Below are experts of layer 2 (counted from 0) of a mixture-of-experts language model. Rows are named router (the router's row for the expert), up (a neuron's input weights, with its number), down (a neuron's output weights, with its number) and show model dimensions 384-447. Each number is 128 + 24 x the weight over its row's rms, rounded and kept within 0 to 255.
Before each expert's rows: a language model's description of what the expert responds to. This comes from a sample of Wikipedia text that the model never trained on.

# expert 35
It responds to: Foreign-name letter pieces. Single letters and short syllables inside or ending non-English names and place names, such as Yan-n, Valeri-i, Mohammad-i, Eci-ja.
router [ 81 147  85 130 101 108 113 149 102  90  60 136 182 146 155 121 128 154 147  79 109 128  97 143 113 174 133 124 147 120 124  74  99 152 144 112 147 129 163 129  79 134 105 130 151 130 146 175 144 138 120  86 142 121 140 134  90 128 109 137 103 104 109 149]
up0 [138 116 128 107 136 124 145 135 121 127 138 113 155 165 108 140 136 121 164 108 128 102  86 129 147 103 114 171 139 142 119  93 119 125 125 132 125 140 104 158 140  94  85 116 176 136 101  94 132 111 164  90 102 128 127 112 158 135 127 109 114 143 120 113]
down0 [102 144 108 160 132 133 175 132 117 101 106 179 115 111 133 163 115 165 111 128 108 120 136 136 127  97 146  79 103 127 107 130  89 109 133 110 121 122 152 122 113 141 177 133  72 146 136  96 165 110  98 120  95 139  95  77  96 131 147  95 163 108 106 132]
up1 [119 136 138 106 157 102 148 130 110 123 127 123 121 138 107 121 173 149 126 149 103  68 164 156 132  90 152 133  84 142 111 136 138  99 128 157  87 155 132 106 132 127 126  86 158 148 139  89 117 119 120 124 127  83 100 141 154 166 146 136 153  70 158 134]
down1 [130 115 144 144 154 139 164 136 100 117 144 103 191  93 150 137 147  85 126 137 103 117 115 140  96 155 137 120 122 170 129 124 155 135 122 113 115 126 104 114 113 110 122 163 103 174 119 144 121  90 146 127 126 120  70 160  96 132  96 100 129 135 112 128]
up2 [ 85 147 105 127 117 145 154 142 150 137 127 116 133 138 115 133 151 120 134 145 123 125 144 131 172 146 134 117  77 137 148 156 134 134 121 133 126 134 110 103 112  83 138 154 159 141 127 113 111 146 120 125 104 184 163 120  97 142 128 143 123 141 146 125]
down2 [162 152 115 157 107  93 117 110  93  92 137 140 141 157 115 113 152 129 133 117 131 145 138 146  72 155  57 123 153 138 139 154 156 126 126 116 138 141 136 147 145  91 103 108 120 117 125 112 158 125 135 124 144  99  98 146 173 156 126 130 120 100 125 143]
up3 [148 142 119 115 145 124 152 156 149 157 161 150 121 114 143 139  95 133 118 131 120 140  99 114 153 168 104  91 129  88  96 145 151 154 185 164 128 145 139 117 138 141 119 104 124 138 113  72  86 106  98  97 146 116 134 141 117 133 134 172 114 153 143 112]
down3 [101 127 168 108 137 148 106 137  96  93 154 158 117 127 116 150 142 152 144 106 154 149 138 115 121 140 165 151 139 126  98 119 134 168 107 109 123 126 126 124 128  82 167 105 148 137  97 158 158 112  96 154 105 123 142 136  96 100 134 120 130 117 144 137]
up4 [127  60 109 121 104 108 115 128 111  88 122  92  95  94 139  90 120 113  97 106 150 163  84  61 170 151 149 159 135 159 134 108 148 122 151 103 149 124 143  69  90 107 166 166 160  86 125 132 110 143 149 112  96 111  98 171 130 112 128 119 105  94 143 128]
down4 [131 150 134  86 130 159 133 105 100 159 133 144  94 100 118 143 131 129 123  77  93 114 143 155  75 109 107 120  96 147 132 157 103 121 106 159  81 121  92 163 145 139 123 108 139 118 117  80 135 121 101 130 128 112  94  68 134 128 115 101 179 124 127 161]
up5 [111 117 141 130 144 136 146 169 115 166 172 135  97 133 144 117 184 113 104 149 127 127 162 156 150 130 123 147 166 136 115 155 153 117 157 141 124 112 148 140 104 170 127 145  78 121 131 108 127 139 115 114 138 151 135  90  87 139 128 160 110 130 160 106]
down5 [127 164 108 108 100 104 141 129 167  91 143 120 108 159 126  99 109 197 147 126 105 126 177 108 126 134 171 121  91 111 122 115 148 129 114  96 115 138 171 145 168 132 119 145 144 149 106 118 140 131 130 122 121 119 147  95 121 121 125 126 150  91 128 134]
up6 [125 161 139 121 142 143 113 124 113 139 143 164 153  93 122 119 129 121  99 133 143 163  95 177 144 140 112 176  85 135 167 154 151 118 130 144 154 141 141 163 170  95 143 121 145 118 122  76 107 120 127 108  89 139 134  92 146 101 123 107 178  95 128 174]
down6 [165 115 152 136  86 119 119 116 115 128 105 131 135 168 102 122 146 144 146 122 105 107 156 110  88 185 163  81 145 100 134 156 138 138 161 104  98  81  91  85 140 153 114 111 121 135 149 139 123 154 103 138 116 113 107 143 112 134  97 158  77 100 146  83]
up7 [125 156 131  99 122 111 146  98 151 143 114 126 101  71 118 128 114 110 131 101 137 153  92  93 107 114 132 161 103 130 109 135  94 129 105 157 118 134 134 152 147 117 125  88 147 111 122 120  99 108 124 131 116 134  87 161 139  87 100 156 114 154 118 154]
down7 [132 160 122 173 168 134 113 168 142 126 132 130 139 163 133 102 124 178 142 159 119 136 117 159 114 138 162 133 156 132 140 151 129 162 166 101 113 142  98 111 147 126 121 163  87 138 125 145 158 146 145 125 110 108 160 123 131 167 187  92 134  99 111 116]
up8 [127 184 178 114 139 135 124 126 101 109 146  92 114 117 118 120 123 153 164  93 106 144 123 132 117 107 112 102 172 110 111 121 167 113 140 138 133 119 115 180 145 115 170 134 153 144 116 163 119 131 144 136 124 116 105 136 164 133 110 125 158 124 146 124]
down8 [165 101 110  98  96 110 113 171 134 123 153 115 124 103 105 180 141 118  77 112 156 104 134  82 179 114 123 145 122 158 121 140 125 131 148 141 110 136  89 118 147 134 126 153 142  91 111 107 134 120 132 120 120 144 147 123 141  96 117 146 142 155 131  81]
up9 [135 184 138 134 133 114 119 113 172 190 130  98 105 135 132  91 148 109 142 124 183 120  91 132 138 151 158 141 105 153 131 120 121 202 166 139 101 142 112 163 158 186 150 154 128 166 111 148 103 133 116 118 121 110 129 119 151 142 111 142 129 134 155 139]
down9 [122 117 146 128 133 142 124 122  96 126  91 136 110 121 106 115 138 133  98  95 111 127 154 106 110 124 116 100 136 111 117 141 122 106 151 128 120 126 146  95  96 114 132  99 162 113 156 140 172 134 106 153 153 155 134 148 134 116 114 135 125 103 116 116]
up10 [172  78 147 111 104  92 153  97  80 115 123 125 174  97  93 111 126 134 112 109 142  44  90  86 112 106 139 146  59 125  78 112 119 166 162 132 145 146  77  89 123 118 108 113 115 104 105 169 131 136 120 141 128 111 140 109 109 128 137  76 160 134 113  95]
down10 [112 136 138 122 150 141 110 117 114 129 167 110  74 146 147 127 152 124 103 153 150 149 152 146 155 115  87 151 151 129 122 113 141 123 117 133 133 102 160 121 119 109 124 140 118 132  85 107 117 143 141 141 132 119 133 127 145 128  95 124 138 120 123 152]
up11 [130 117 127 148 124 135 135 114 135 128 140 152 153 102 157 125  89 125 134 125 123  98 137 106  86 120 135 152 177  86 157 111 121 112 135  98 140 117 168 108 181 113  88 123 142 173 113 148 114 155 132 117 125 150  84 136 125 136 134 101 153 110  96 139]
down11 [136 140 127  97 161 147  93 141 158 139 116 109  91 139 120 143  75 132  86 123 124 113 109 122 158 121 101 156 113 172 166 168 142 114 137 129 105 106 108 198 117 121  97 127 164 115 150 136 130 118 116 134 131  94 156 123 117 159 100 136 112 137 165 148]
up12 [146 144 189 108 108 100 132 133  87  87  92 132 125 137 157 125 136 131 106 118  90 110 121 179 145  91 130 150  93 109  98 176 111 106 101 140 173 143 156 187 136  91 129  78 133 103 124 144  63  94 144 142 183 119 145 149 130 143 110  96 134 137 126 113]
down12 [125 106  87 141 149 129 120 123 143 117 170 134 139 120 107 168 115 137 133 190 138 134 112 112 109 149 145 130 110 141 130 116  73 135 153 122 104 135  91  93 149 135 164 156 143 122 130 115 126 180 117  97 156 115  96 141 133 158 132 146 127 100  87 145]
up13 [ 72 151  89 131 145 123 104  78 122 123 112 162 154  98 142 142 179 139 129 179 175 117 140 150 121 108 103 118 112 134 133 137 101 139 163  88 157 164 124  86  76 116 114 130  95 142 101  97 144  90 105 176 106 138 134 121 122 138 140 116 151 184 109 121]
down13 [169  96 157 147 126 137 101 113 119 139 139 125 108 119 113 142  94  88  92 115 114 138 103 114 131 129 143 133 121 106  92 125 147 122 110 166 146 131 117 134 153 140 142 134 148 100 125 127 145 170 164  86 118 116 108 144  97 124 111 176  98 128 142 142]
up14 [121 107 135 106 124 141 116 113  85 108  93 181 143 145 164 133 112 159 129 100 119 147 136  90 162 150 130 153  84 132 114  95 155 148 134 146 119 122 137 107  81 145 140  62 109 169 130 113  85 146 113 111 141 101 115 122 149 141 157 100 118  73 167 129]
down14 [115 111 141 168 121 127 125 137 187 110 158  71 134 124  91 113 120  98 125 190 139 127 167 124  95  83 108 162 134 151 114 116  97 144 136 121 149 102 133 162 156 158 141 166 160  77 135 162 139 100 117 122 140 157 144 132  94 143  84 180 136 151  81 100]
up15 [102 117 138 174 104 158 152 116 128 237 111  64 131 123 114 124 125 115 118 109 124 144 104 182  85  83 122 122 135 142 120 144 132 104 141 123  79 126 117 117 157 120 160 131 124 162 153 147 163 106 120 151 146 114 156 168 122 132 103  94  84 101 109  98]
down15 [132  88 154 107 143 115 115 129 158 112 101 186 158 130 134 126 112 112  72 128 117  99 112  70 154 125 142 147 119 108 159 146 109 108 103 190 133 160 175 120 106 107  54 124  86 144 127 110 171 134 135 108  96 136 118 132 103 109 192 138 158 104 122 143]
up16 [134 117 159 156 105  92 153 103 138 141 113  99 133 134 123 114 154  98 164 161 116  93  79 116 138 148 111 126 106  95 106 102 110  92 189 162 134 142 121 115 121  65 119 106 120 112 122 116 117 107 128 149 161 136 128 117 175 178 124 140 106 157  89 162]
down16 [178 135 107 106 156 126 112 149 118  98 155 144 144 124 119 174 173 162 114 137 152 126 109 160 122 150 134 110 142 204 163 119 144 137 122 144 156 138 134  92 142 164 140 117 112 154 133 107 158 155 126 140  99 103 127 103 106 126 115 128 169  86 163 104]

# expert 0
It responds to: Title words, name fragments. Short capitalised words in song, album and film titles (Man, Love, Night, Take), plus syllable pieces inside Asian and Slavic names.
router [156 102 121 100 169 137 151 142 129 103 114 160 172 115 128 114 142 120 102 145 106 158 120  97 125 144 136 127 109 103 149 180 119 150  94 109 155 115 149 120  86 187 148 127 124 128 156 156 127 143 124 109 113 128 142 140 165 156 123 152 151 129 102 126]
up0 [113 153 104 114 133 135 145 119 119 158 115 154 157 116  98 154 125  95 114 126 127 135 115 161 149 189 145 121  99 160 110 134 183 144  84 113 107 106 118 139  81 139 136 105 129 160 158 125 113 144 151 149  89 104 103 109 151 176 123 106 158 143 121 107]
down0 [188 114  85 170 151 118  92 132 120  98 126 160 108 126 121 131 125 167 186  96 123  84  81 140 138 118 130 149 133 105 113 141 113 137 154 136 150 136 139 130 145 122 117 113 127  98  95 163 116 120 129 140 130 142 141 148 122 103 140 137 124  83 120 116]
up1 [164 111 121 103  87 124 150  94 136 183 135 131 137 119 124  94 134  96 128 171 164 103 115 158 124 175 127 105 136 137 109 129  98  74  87 141  95 114 123 113 167 139 145  81 143 110 106 116 193 149 141 166 132 163 132 131 149 106 143 110 135 163 141 175]
down1 [152 112 142 120 103 144  98 137 120 113 127 147 124 116 137  79 157 114 145 133 132  93 176 112 165 140 101 147 131  87  93  89 164 147 181  96 109 153 142 111 127 130  70 105 137 119 125 130 121 125 114 118 122 102 156 141 137 187 114 177 137 112 105  78]
up2 [150 138 146 133 172 142 123 130  94 106 110 155 102 116 108  97  87 120 179 123 105 123 117 163 151 106  91  46 155 102 104 130 121 130 102 132  64 134 107 157 159 162 125 138 134 110  91 136 138 167 116 146 147 125 135 136  95  96 116  98 122 100 131 126]
down2 [114 116 104 150 133 168 124 143 169 128 171  94 111 106 113 139 158 106 105 106 138 128 137  98 133 137 118 159 118 142 136 163 124 143 146 114 150 159 125 120  96 119 156 108 126 110 125 113 135 101 162  96 166 132 122 102 121  89 113 138 129  99 119 130]
up3 [146 103 159 108 131 111 102 163 117 109 123  88 103 172 141 154 118 121 157 147 133 147 146 158 141 127 143 128 135 108 116 153 171 155 143  98 117 121 121 115 108 113 120 144 130 113 120 158 107 167 140 118 122  84 117 150  92 121 112 134 123 198 115 113]
down3 [116 118 113  94 109 152 149 149  88 135 129 149 162 121  92 125 117 129 149 149 108 128 145 118 109 124 161 133 129 120 123 138  94 117 126  95 150 132 148 140 133 144 159  84 127  92 117 136 155  95 157  94 135 135  93 139 123 145  79 135  98  98 165 141]
up4 [115 108 126 159 114 131 106 102 137 113 139 141  77  62 138 141 123 136 115 117 107 152 115 136 139 119 147 127 160 107  95  83 134 104 129 124 117 145 155 111 154 146 103 119  83  77 148 150  69 139  95 159 160 140  98  83 149 131 156 161 132 172 137 119]
down4 [160 145 142 137 150 124 109 124  90 173 148 177 118 131 145 110 163 101 124 133 138 134 187 166 125 142 101 116  82 134 161 130 158 114 163 148 137 107 121 128 142 143 110 124 129 158 143 132 185 143 190  91 124  96 129 114 135 121 130 106 141 138 142 165]
up5 [134 102 115 148  99 136 141 129  91 120 155  71 183 103 102 145 107 119 128 154 122 167 132 187 108  96 118 142 107 145 130 142 126 108 154  96  84 107 147 165 147 105 144 112  82 131 113  87  91 119 141 114 183 128 119  95 145 144 120 107  90  99 140 128]
down5 [159 134  98 144 135 142 157 153  85 127 108 170 130 113 106 133 125 133 135 158 144 109 170 123 119 183 181 129  87 109 141 141 109 139 126 135 121 139 104 141 154 152 112 108 153  86 149 123 185 106  77 147  88 151 132  84 102  74 144  99 138 108 148  63]
up6 [121 142 165 128 148  93 162 168 127 166 122 126  81 167 185 102 146  90 128 178 146 103  82 125 112 115 104 141 106 112 132 180  99 170 141 142 162 148 144 113 165 133 138 119  97 106 141 161 124 138 162 142 112 135 132 122 149 112 110 138 122 149 122 149]
down6 [106 124 184 118 117 148  72  97 154 116 155  82 170 100  81 134 142 159 172  78 104 145  97 119 156  85 114 102 153 111 146  78 115  64 156 140 161  86 109 150 153 142 127 144 144 111 136 103 119 106 105 170 134 139 175  97 118 119 118 122  98 140 102 133]
up7 [111 115  91 117 149 174 129 129 160 139 126 148 100 112 127 132 165 132 159 135 154 132 102 102 112  94 134  89 103 130 113 157 117 160 110 123 160 114 140 110 127 153 100 169 133 180 130  95 110 134  87 136 101 129 139 137 168  64 145 113 113 158 113 142]
down7 [134 146 140 107 125  71 103 143 133  98 127  79 107  99 147 110 166 154 131 128 160 111 163 146 134 134 110 118  72 129 111 140  95  98 159 156 177 155  68 126 110 147 136 116  92  89 123 160  94 122 148 123 138 133 125 130 122 133 135 170 114 117 118 118]
up8 [113 166 100 128 118 118 136  98 145 139  95 110 155 101 132 104  54 148 169 141 139 173 149 126 175 159 149 148 117  97 118 131 123 135  66  98 130 123 121 172 104 185 126  92 149 149 129 143 103 142 131  99 160 130 129 144 140 127 110  97 118 104 124  92]
down8 [138 123 112 148 158 150 176 122 121 158 160 113 129 142 125 134 122 134 100  69 126 130 129 145 106  88  88  88 175 179 146 145 115 168 172 136 129 145 163 153 121  91 162 124 134 161  85 164 120 153 114 127 152 101 128 122 135 132 148 140 156  77 103 144]
up9 [157 163 159 152 149 116 101 142 101 145 174 101 125  89 124 111 121  79 152 122 132 172  93  93 115 134 126 102 113 106 142 103 129 132 151 135 134 121  56 151 147 109 135 100  93 124 121 137 120 136 118 123 171 113 134 112 185 149 154 126 109 123 173 151]
down9 [108 116  82  79 162 120 109  97 141 155 113 116 147 155 131  94 134 162 107 148 105 112 133 153 123 132 124 122 138 123 120 110 126 147 140 160  99 127 180  85 132 114 163 137 126 113 122 126 134  84 191 142 110  96 135  96  77 105 104 136 122 118  96 112]
up10 [135 136 129 101 138 108 114 146 127 133 137 149 101  78 116  81 116 135 123 170 117 109 108 112 103 194 153 116 157 141 123 140 118 125  86 137 150 142 194 132 154 122 132 162 106 111 119 112 158  69 150 116  72 142 109 143 126 129 154 138 122 119 114 154]
down10 [164 126  95 128 140 106 133 105 153 119 146 124 125 128 144 163 135 100 104 108  94 142 129 135 146  96 145  90 121 122 118 100 136 127 144 128 119  77 185 152 118 139 104 121 135 131 142 132 140 167 183 113  87 141 126 138 130 128  64 112 128 137 124 117]
up11 [135 123 149  85 164 136 134 136 143 124 168  85 117 130 142 105 130 152 182 108  95 152 150 110 124 110 123 136 173 117 145 149 106 115 111 133 132 137 113 144 115 140 111 127 118 181 127 135 120 112 127 124 123 157 142 110  88  93 132 137 149 125 121 137]
down11 [115 130  94 110 104 116 135 131 103 132 147 142 147 143 128 148 136  98  82 181 158 104 108 139 137 117 123 136 109  99 162 140 141 164 136 162  93 119 160 101 110 108 138 117 127 134 156 185 102 108 119 149 102 144 170 133 153 127  94 149 114 153 131 125]
up12 [111 118 125 172 153 153 153 130  99 130 147 112 130 105 187 108 137 153  96 148 130 152 154 117 138 107 123 129 119 139 133 115 119 166 153 112  96 153 121  79 116 127 149 125 138 173 111 132 111 111 114 143 128 183 106 150 118 163 141 118  93 137 139 152]
down12 [142 129 165 159 125 112  97 156 151 153 161 120 121 159 122 122 112 131 137 156 117 132  90 117 100 146 132 155 157 176 143 195 110  74 138 146 119  84 144 162 177 135  96 121 131 113 152 124 115 142 138 155 109  72 141 164 144 136 137 103 146  67 109 176]
up13 [136 105  88  92 125 116 130 113 139 163 163 103 137 113 176 127 114 102  84 142 132 174 152 171 144 136 129 121 140  93 146 116 136 100 158 139 123 171 134 149 137 141 113 116 105 119 118 144 157  95 114 134  99 112 151 105 167 156 116  78 163 142  97 132]
down13 [106 146  78 102 134 129 143  81 110 140 142 135 147 126 105 141 162 107 144 156 132  94 165 121 106 126 113 118  95 144 118 118 148 132 139 100 121 113 134 156 125 154  93 116 137 116 112 115 133 136 118 179  97 156 177 127 138  88 133 156 123 115  99 148]
up14 [115 115 139 114 139 101 107 158 164 161 108 165 109  75 122 125 129 123 111 129 115 180 109  99 125 125 131 138 151 113 155 114 105 101 135 124 146 122 111 164  92 175 172 175 114 108 139 157 135 160 114 138 144 108 131 138 150 155 162 150 161 121 135 126]
down14 [117 127 114 159 100 189 141  94 112 140 153 104  97 137 130 123 141 119 118 164 102  97 140 120 144  92 124  70  78 125 162 129 130 151 140 110  80 112 137  94 150 141 120  88 143 122 152 123 104 120 136  78 152 152 121 139 117 125  86 142 127 150 142 120]
up15 [116 143 116 137 134 133 125 102 113 170 109 149 157 165 152  94  99 138 107 128 127 168 144 152 150 137 158 132 129 165 110 103 126 132  89 134 142 106 171 115 105 129 140 162  90 129 155 146 105 147 160 101 129 143 117 183 135 161 126 128 152 135 141 122]
down15 [110 109  72 155 136 118 137 148 118 103 112 173 151 126 122 116 123 137 110 118 140  84 145 127 117 110 121  99 119 100 143 106 151 103 103  91 159 121  88 124 158 129  82 132 102 149 150  98 149  76 160 103 129 155 126 148 143 141 114 124 104 144 106 126]
up16 [130 131 123 161 102 152 128 106 108 118 146  58  96 137 110  88 179 160 106 133 137 102 120 157 145 107 131 156 124 155 138 125 129 118 103 160 105 146 151 131 155 160 122  88 118 145 121 133 100 138 166 156 128 170 136 146 167 122 136  98 191 129 136 137]
down16 [147 122 123 133 128 132 106 118 147 143 133 109  84 136 167 140 142 108 133 147 141 112 101 146 130 118 112 129 133 148  95 134 174 156 134 105 147 160 138 115 122 120 148 166 103 115 136 128 119 147 113 124 127  68 105 117 123 159 152  94  87 107 130  76]

# expert 31
It responds to: Word-final suffix pieces. Final subword pieces closing a longer word or name, such as -tion, -ness, -ing, -de, -ine, plural -s.
router [144 139 138 118 139  87 148 116 141  92 180 116 127 134  89 123 146 102 165 125 138  95 135 134 122 126  88 134 108 118 134  84 108 130 148 147 148 106  99 117 170 124 144 142 129  97  94 134 143 118 118 158  97  99 141 106 117 133 126 137 137 134  99 172]
up0 [115 172 125 130 112 100 111 152 109 103 109 144 122 169 122 117 152 156 112 113 118  92 125 139 132  84 141 144 119  91 101 103 117 107 134 124 135 152 124 131 134 137 134 178 157  93 120 141 144 110 170 138 115 136 113 130 113  68 129 176 136 108 102 126]
down0 [149 133 117 167 123 145 165 157 128 121 139 116 155 141 126 115 123 107 179 118 173 158 138 126 165 157 104  98 128 144 142 118 119 147 110 105 160  93 117 101 146 100 109  99  93 145 159 140 113 155 115 130 153 128 134 126 121 163 130 138 112 131 147 100]
up1 [125 149 152 133 130 131 131 128 142 188 119 157 125 121 119 143  90 115  97 124  95 130 101 107 139 133 149 113  94 144 129 130 132 119 145 150 150  93 175 172 108 125 151 107 127 113 153 165 159 171 120 137 113 121  99 131 137 129 105 113 136 131 191 132]
down1 [144 122 140 130 125 100 141 156 116 114 129 111  95 125  93  97 157 146 117 126 141  92 156 122 140 140 123  99 126 114 121 146 140 142 129 122 139 144  55 113 142 105 138 127 114 137 122 105 153 111 147 139 129 123 137 141 115 134 140 141 123 143 123 134]
up2 [104 140 114 141 118 128 111 107 104 142 120 183 142 125 131 160 116 143 104 129 141 118 125 121 123 129 137 133 113 114 114 137 117 130 117 110 108 136 196  82 132 148 155 123 107 129 159 160 121 141 133 120  98 106 152 135 179 135 102 111 105 129 151 154]
down2 [ 93 107 102 140 116 156 140 134 136 136 136 147 107 113 160 112 162 114 165 103 106 109 102 136 128 120 119 120 151 152 106 114 120 181 129 144 189 104 107 135 144 145 130 149 158 119  97 152 134  87 136 153 146 125 105  92 139  95 124  73 142 125 156  72]
up3 [169  93 135 131 150 130 103 116 178 163 135 105 109 156 125 140 151 125 103 111 127 172 109 149 129 115 127 120 176 104 119 144 147 180 128 133 108 125 125 132  98 147 145 165 149 152  93 158  80 119 113 120 132 137 113 106 132 146  95 129 134 133 162 121]
down3 [144 155 170 101  97 141 141  95 123  87 108 145 106 122 138 135 149 139  91 154 137  73 119 119 130 141 125 111  71 157 124 144 118 111  90 100 125 181  78 123 120 105 104 134 104 113 140 101 125 113 127 145 116 153 151 145 122 132 161 146 117 120 119 127]
up4 [125  96 145 116 127 168 147 140 120  96 118 122 136 132 123 156 146 159 171 107 130 158 161 140 140  41 139 145 152 132 107 110 165 135  59 118  91 132 111 160 158 134 135 142 122 143  87 107 118 148  86 120 106 145 150 101  90 132 139 121  75 198 170 137]
down4 [132 123 172 174 101 104 121  96  95 144 130 124  83 104 132 115 150 119 107 142 143 135 137 104 134 146 125 103 143 133 120  78 124 119 191  91  95 102 120  73 122 133 130 130 140  45 179 137 168 161 204  91 110 115 140 146 165 147 127  82 147 135 113 124]
up5 [117 139 112 159 146 137 138 135 144 108 168 113 140 139 143  91  92 104 139  98 120 137 111 136  72 127 149 117 155 114 150 174 107 155 111 118  94 121 161 193 137 110 115 125 150 105 103 120 109 135  64 134 123 139 134 125 145 111 117 142 177  90 128 120]
down5 [133 154 191 135 123 129 130 132 115 151  80 144 106 110 106  92 146 100 114 137 150 100 124  96 166 107 105 136 125 149 131  89 100 151 190 153 128 173 102 121  91 134 151 157 133 128 176 119 142 164 184 102 141 119  96 160 126 127 138 115  58 123 135  83]
up6 [119 106 126 107 109 110 153 163 119 169 108  73 129 148 125 139 137 114 149 123 114 163  84 128 114 114 124 159 117 146  98 158 135 150 132 126  94 161  92  65 134  57 114 114 139  87 135 149 172  88 124 190 169 107  97 141 130 133 118 112 106 167 135 116]
down6 [126 107 100  99 118 123 132 170 128 141 138 121 141 131 134 111 135 173  92 123 137 109 160 133 149 117 152 114 126 154 138 124  90 121 118 115 116 103 135 140 127 182 152 108 158 139 138 129  98 184 150  83 133 194 162 170  82 140 152 149 149  80  99 159]
up7 [132 143 104  93 132 179 148 129 103 134 137 171 163 104  96 120 108 138 133 157 139 134 150 137  98 140 128 117 186  81 116 114  69 124 103 118  84 106 143 113 117  91 180 159 104 165 125 103 128 125 113 116 114 132 101 130  98 132 134 137 154 112 143 108]
down7 [125  99 120 153 163 126 117 129 104 120 137 103 182 168 125 135 132 153 103 134 109 114 125 137 144 140 114  97 127 159  70 124 175 134 126 127 129 158 120 132 132 111 113  64 117  92 131 138 121  88 137 129 141 115 119 141 115 126 148 143 138 114  99 142]
up8 [153 164 127  89 145 124 115 161 134 126  89 123  81 127 154 124 142 130 115 126 146 118 159 171 143 160 158 143 113  84 114 126 123 153 127 117 131 138 173 118 125 163 111 179 141 135 141 132 163 149 115 143 123 130  87 119 166 151 117 139 115 162 144 105]
down8 [103  72 118 129 155 131 139 120 127 116 153 127 139 117 101 168 135 145 106 108 107 106 102 113  97 103 124 128 166 189 128 152 123 140 132 128 108 107  84 153 137 120 108 100  96 100  83 116 122  84 150 127 147 110 141 126  96  92 159 127 124 133 127 106]
up9 [107 133 154 127 128 109 124 163 112 140 143 118 169  86 169 164 122 146 141 118 118 142 187 104 164 114 146 103  65 132 136  89 126 177  88 152 127 142 102 126 132  94  79 135 122 107 151 123 128 116 142  86 129 173 124  98 106 145 114 112 133 140 140  90]
down9 [126 155  95 120 148 106 106 118 136 116 140  97 108 142 121  85 141 107 116 174 116 167 150 108  97 100 114 132 182 132 129 163 140 100 142 122 138  84 129 120 138 138 143 180 156 160 118 122  99 121 115 101 104 103 108 110 121  99  91  67  94 130 104 113]
up10 [130  83 123 101 140  98 142  91 139 131 164  98  65 113 190 153 190 106 140 133 140  92 140 187 132  78 102 170 123 105 114 128 115 133 199 128  90 142 181 141 106  73 143 101 151  97 121 118 116  74 132 159 143 142 153  99 125 151 143 122 115 136 167 137]
down10 [117 105  72 121  73 140  99 152 123 140 125 130 151 102 132 109 132 173 135 143 139 122  94 143 158 131 102  92 132 159 127 119 151  93 104 119 115 129  93 134 149 152  90 183  93 155 122 187 149 148 115 108  94 144 129 113 138 124 146 142 167  97 150 145]
up11 [154 128 111 150  56 121 128  91 147 122 142  96  89 120 155 129  94 152 157 135 125 144 104 129 116 123 102  85 131 127 138 121 166  61 110 186 130 121 200 143  77 158 100 136 127 147 142 143 123 127 175 138 118 163 127 156 128  94 160 164 126 131 103 157]
down11 [ 81 128 150 115 127 135 139 166 141 154 114 123 177  86  94 120 178 131  82 154 155 125 132  96 155 153 129 145 106  99 113 107 123 158 147 110 129 184  69 143 151 109 132 100  89 111 147 127 113 140 167  79 113 107 139 136 112 118 119 125 103 138 117 111]
up12 [136  82 114 137 114 118 111  87 103 132  98 129 112 135 133 120 124 145 144 139 133 141 140 132 116  82 102 129 135 147 137 120 143 162 122 112 174 107 164 152 130 131 118 134 108 127 121 166 169 127  87 134 131 117 121 149 150 123 140 127 134 114 133 117]
down12 [110 134 111 117 120 152 139 135 176 137 145 118 150 142 140 196 168 136 125 149 135 114  92 146 119 142 110  93  87  84 138 100 108 105  87 139 112 108  77 127 136 119  88 127 147  98  93  95 139 126 156 151 166 142 121 159 109 139 108 118 149 130 136 131]
up13 [135  79 133 108 175 128 109 152 118 127 126 121 143  97 118 169 164 157 132 134 132 153 121 123 137 153 145 115 130 139 140 103 146 170 165 116 117 115 142 154 154  99 145 146 131 172 148 111 147 140 134 108 141 122 134 107 105 105 128 120 130 144 115 144]
down13 [ 70 162 123 131 120 146 136 123 178 144 139  89 137 145 132 131 141 116 140 167 147 117 145  98 127  97 100 114 165 129 118 156 157 139  98 142 104 119 132 115 132 144 105 124 107  96  59 166 116 150 106 156 166 113 103 131 136 140 119 116 119 153 130 131]
up14 [ 88 109  99 147 108 157 146  91 124 124 103 113 174  96 127 132 120 164 127 181  94 122 131 105 133 127 129  89 194 150 128  99 130 147 166 110 158  86 130 127 111 128 153 181 171 126 114 163 164 152 127 185 153 163 132 105 127 109 116 128 135 132 173 124]
down14 [156 159 145 116 118  72 103 121 131 118 143 150 127 119  75 148 145 108 136 108 125 155 114 106 147 140 105 117  96 126 121 125 146 131  77 116 113 120 133 133 161 121 110  83  90 135 144  93  82 104 143  87 131 113 128 149 162 158 149 131  92 108  93 130]
up15 [130 107 138 115 120 149 123 102 138 152 126 137  97 133 122 100  95 155 138 116 141 134 156 130 140 161 145 127 110 104 128 170 145 178 151 110  99 100 136 164 147 162 134 138 117 124  95 160 113 134 118  96 114 143  93 116 162 117 115 123 141  94 120  76]
down15 [130 148 117 163 139 168 159 158 116 114 139 120 152 129 167 154 144 110  85  97 120 122  98  88 163 115 127 128 137 118 148  95  76 101 136 169 110 108 170 134 116 158 110 128 122 176 132 139 128 170 114 146 129  84 132 140  94 152  95 102 122 154 112 142]
up16 [124 144 135 102 111 122  95 111 146 160 128 154 110  99 117 116 140 134 124 123 124 149  91  96 139 172 126 129 189 142 140 118 123 137 134  86 121 117 124 108 116 137  69 152 142 117 128 133 158 114  95 142 130 161 137 119  86 140 131 109 176  96 103 115]
down16 [142 126 125 161 150 161 162 154 106 110 141 146 183 153 141 139 124  98  70 169 152 129 147 125 119  98 138 127 123 108 111 125 130 150 143 204 121 113 168 156 110 150 172  63 121 141 111 132  86 147 155 113  94  92 124 121 135 114 118 127  89 149 109 151]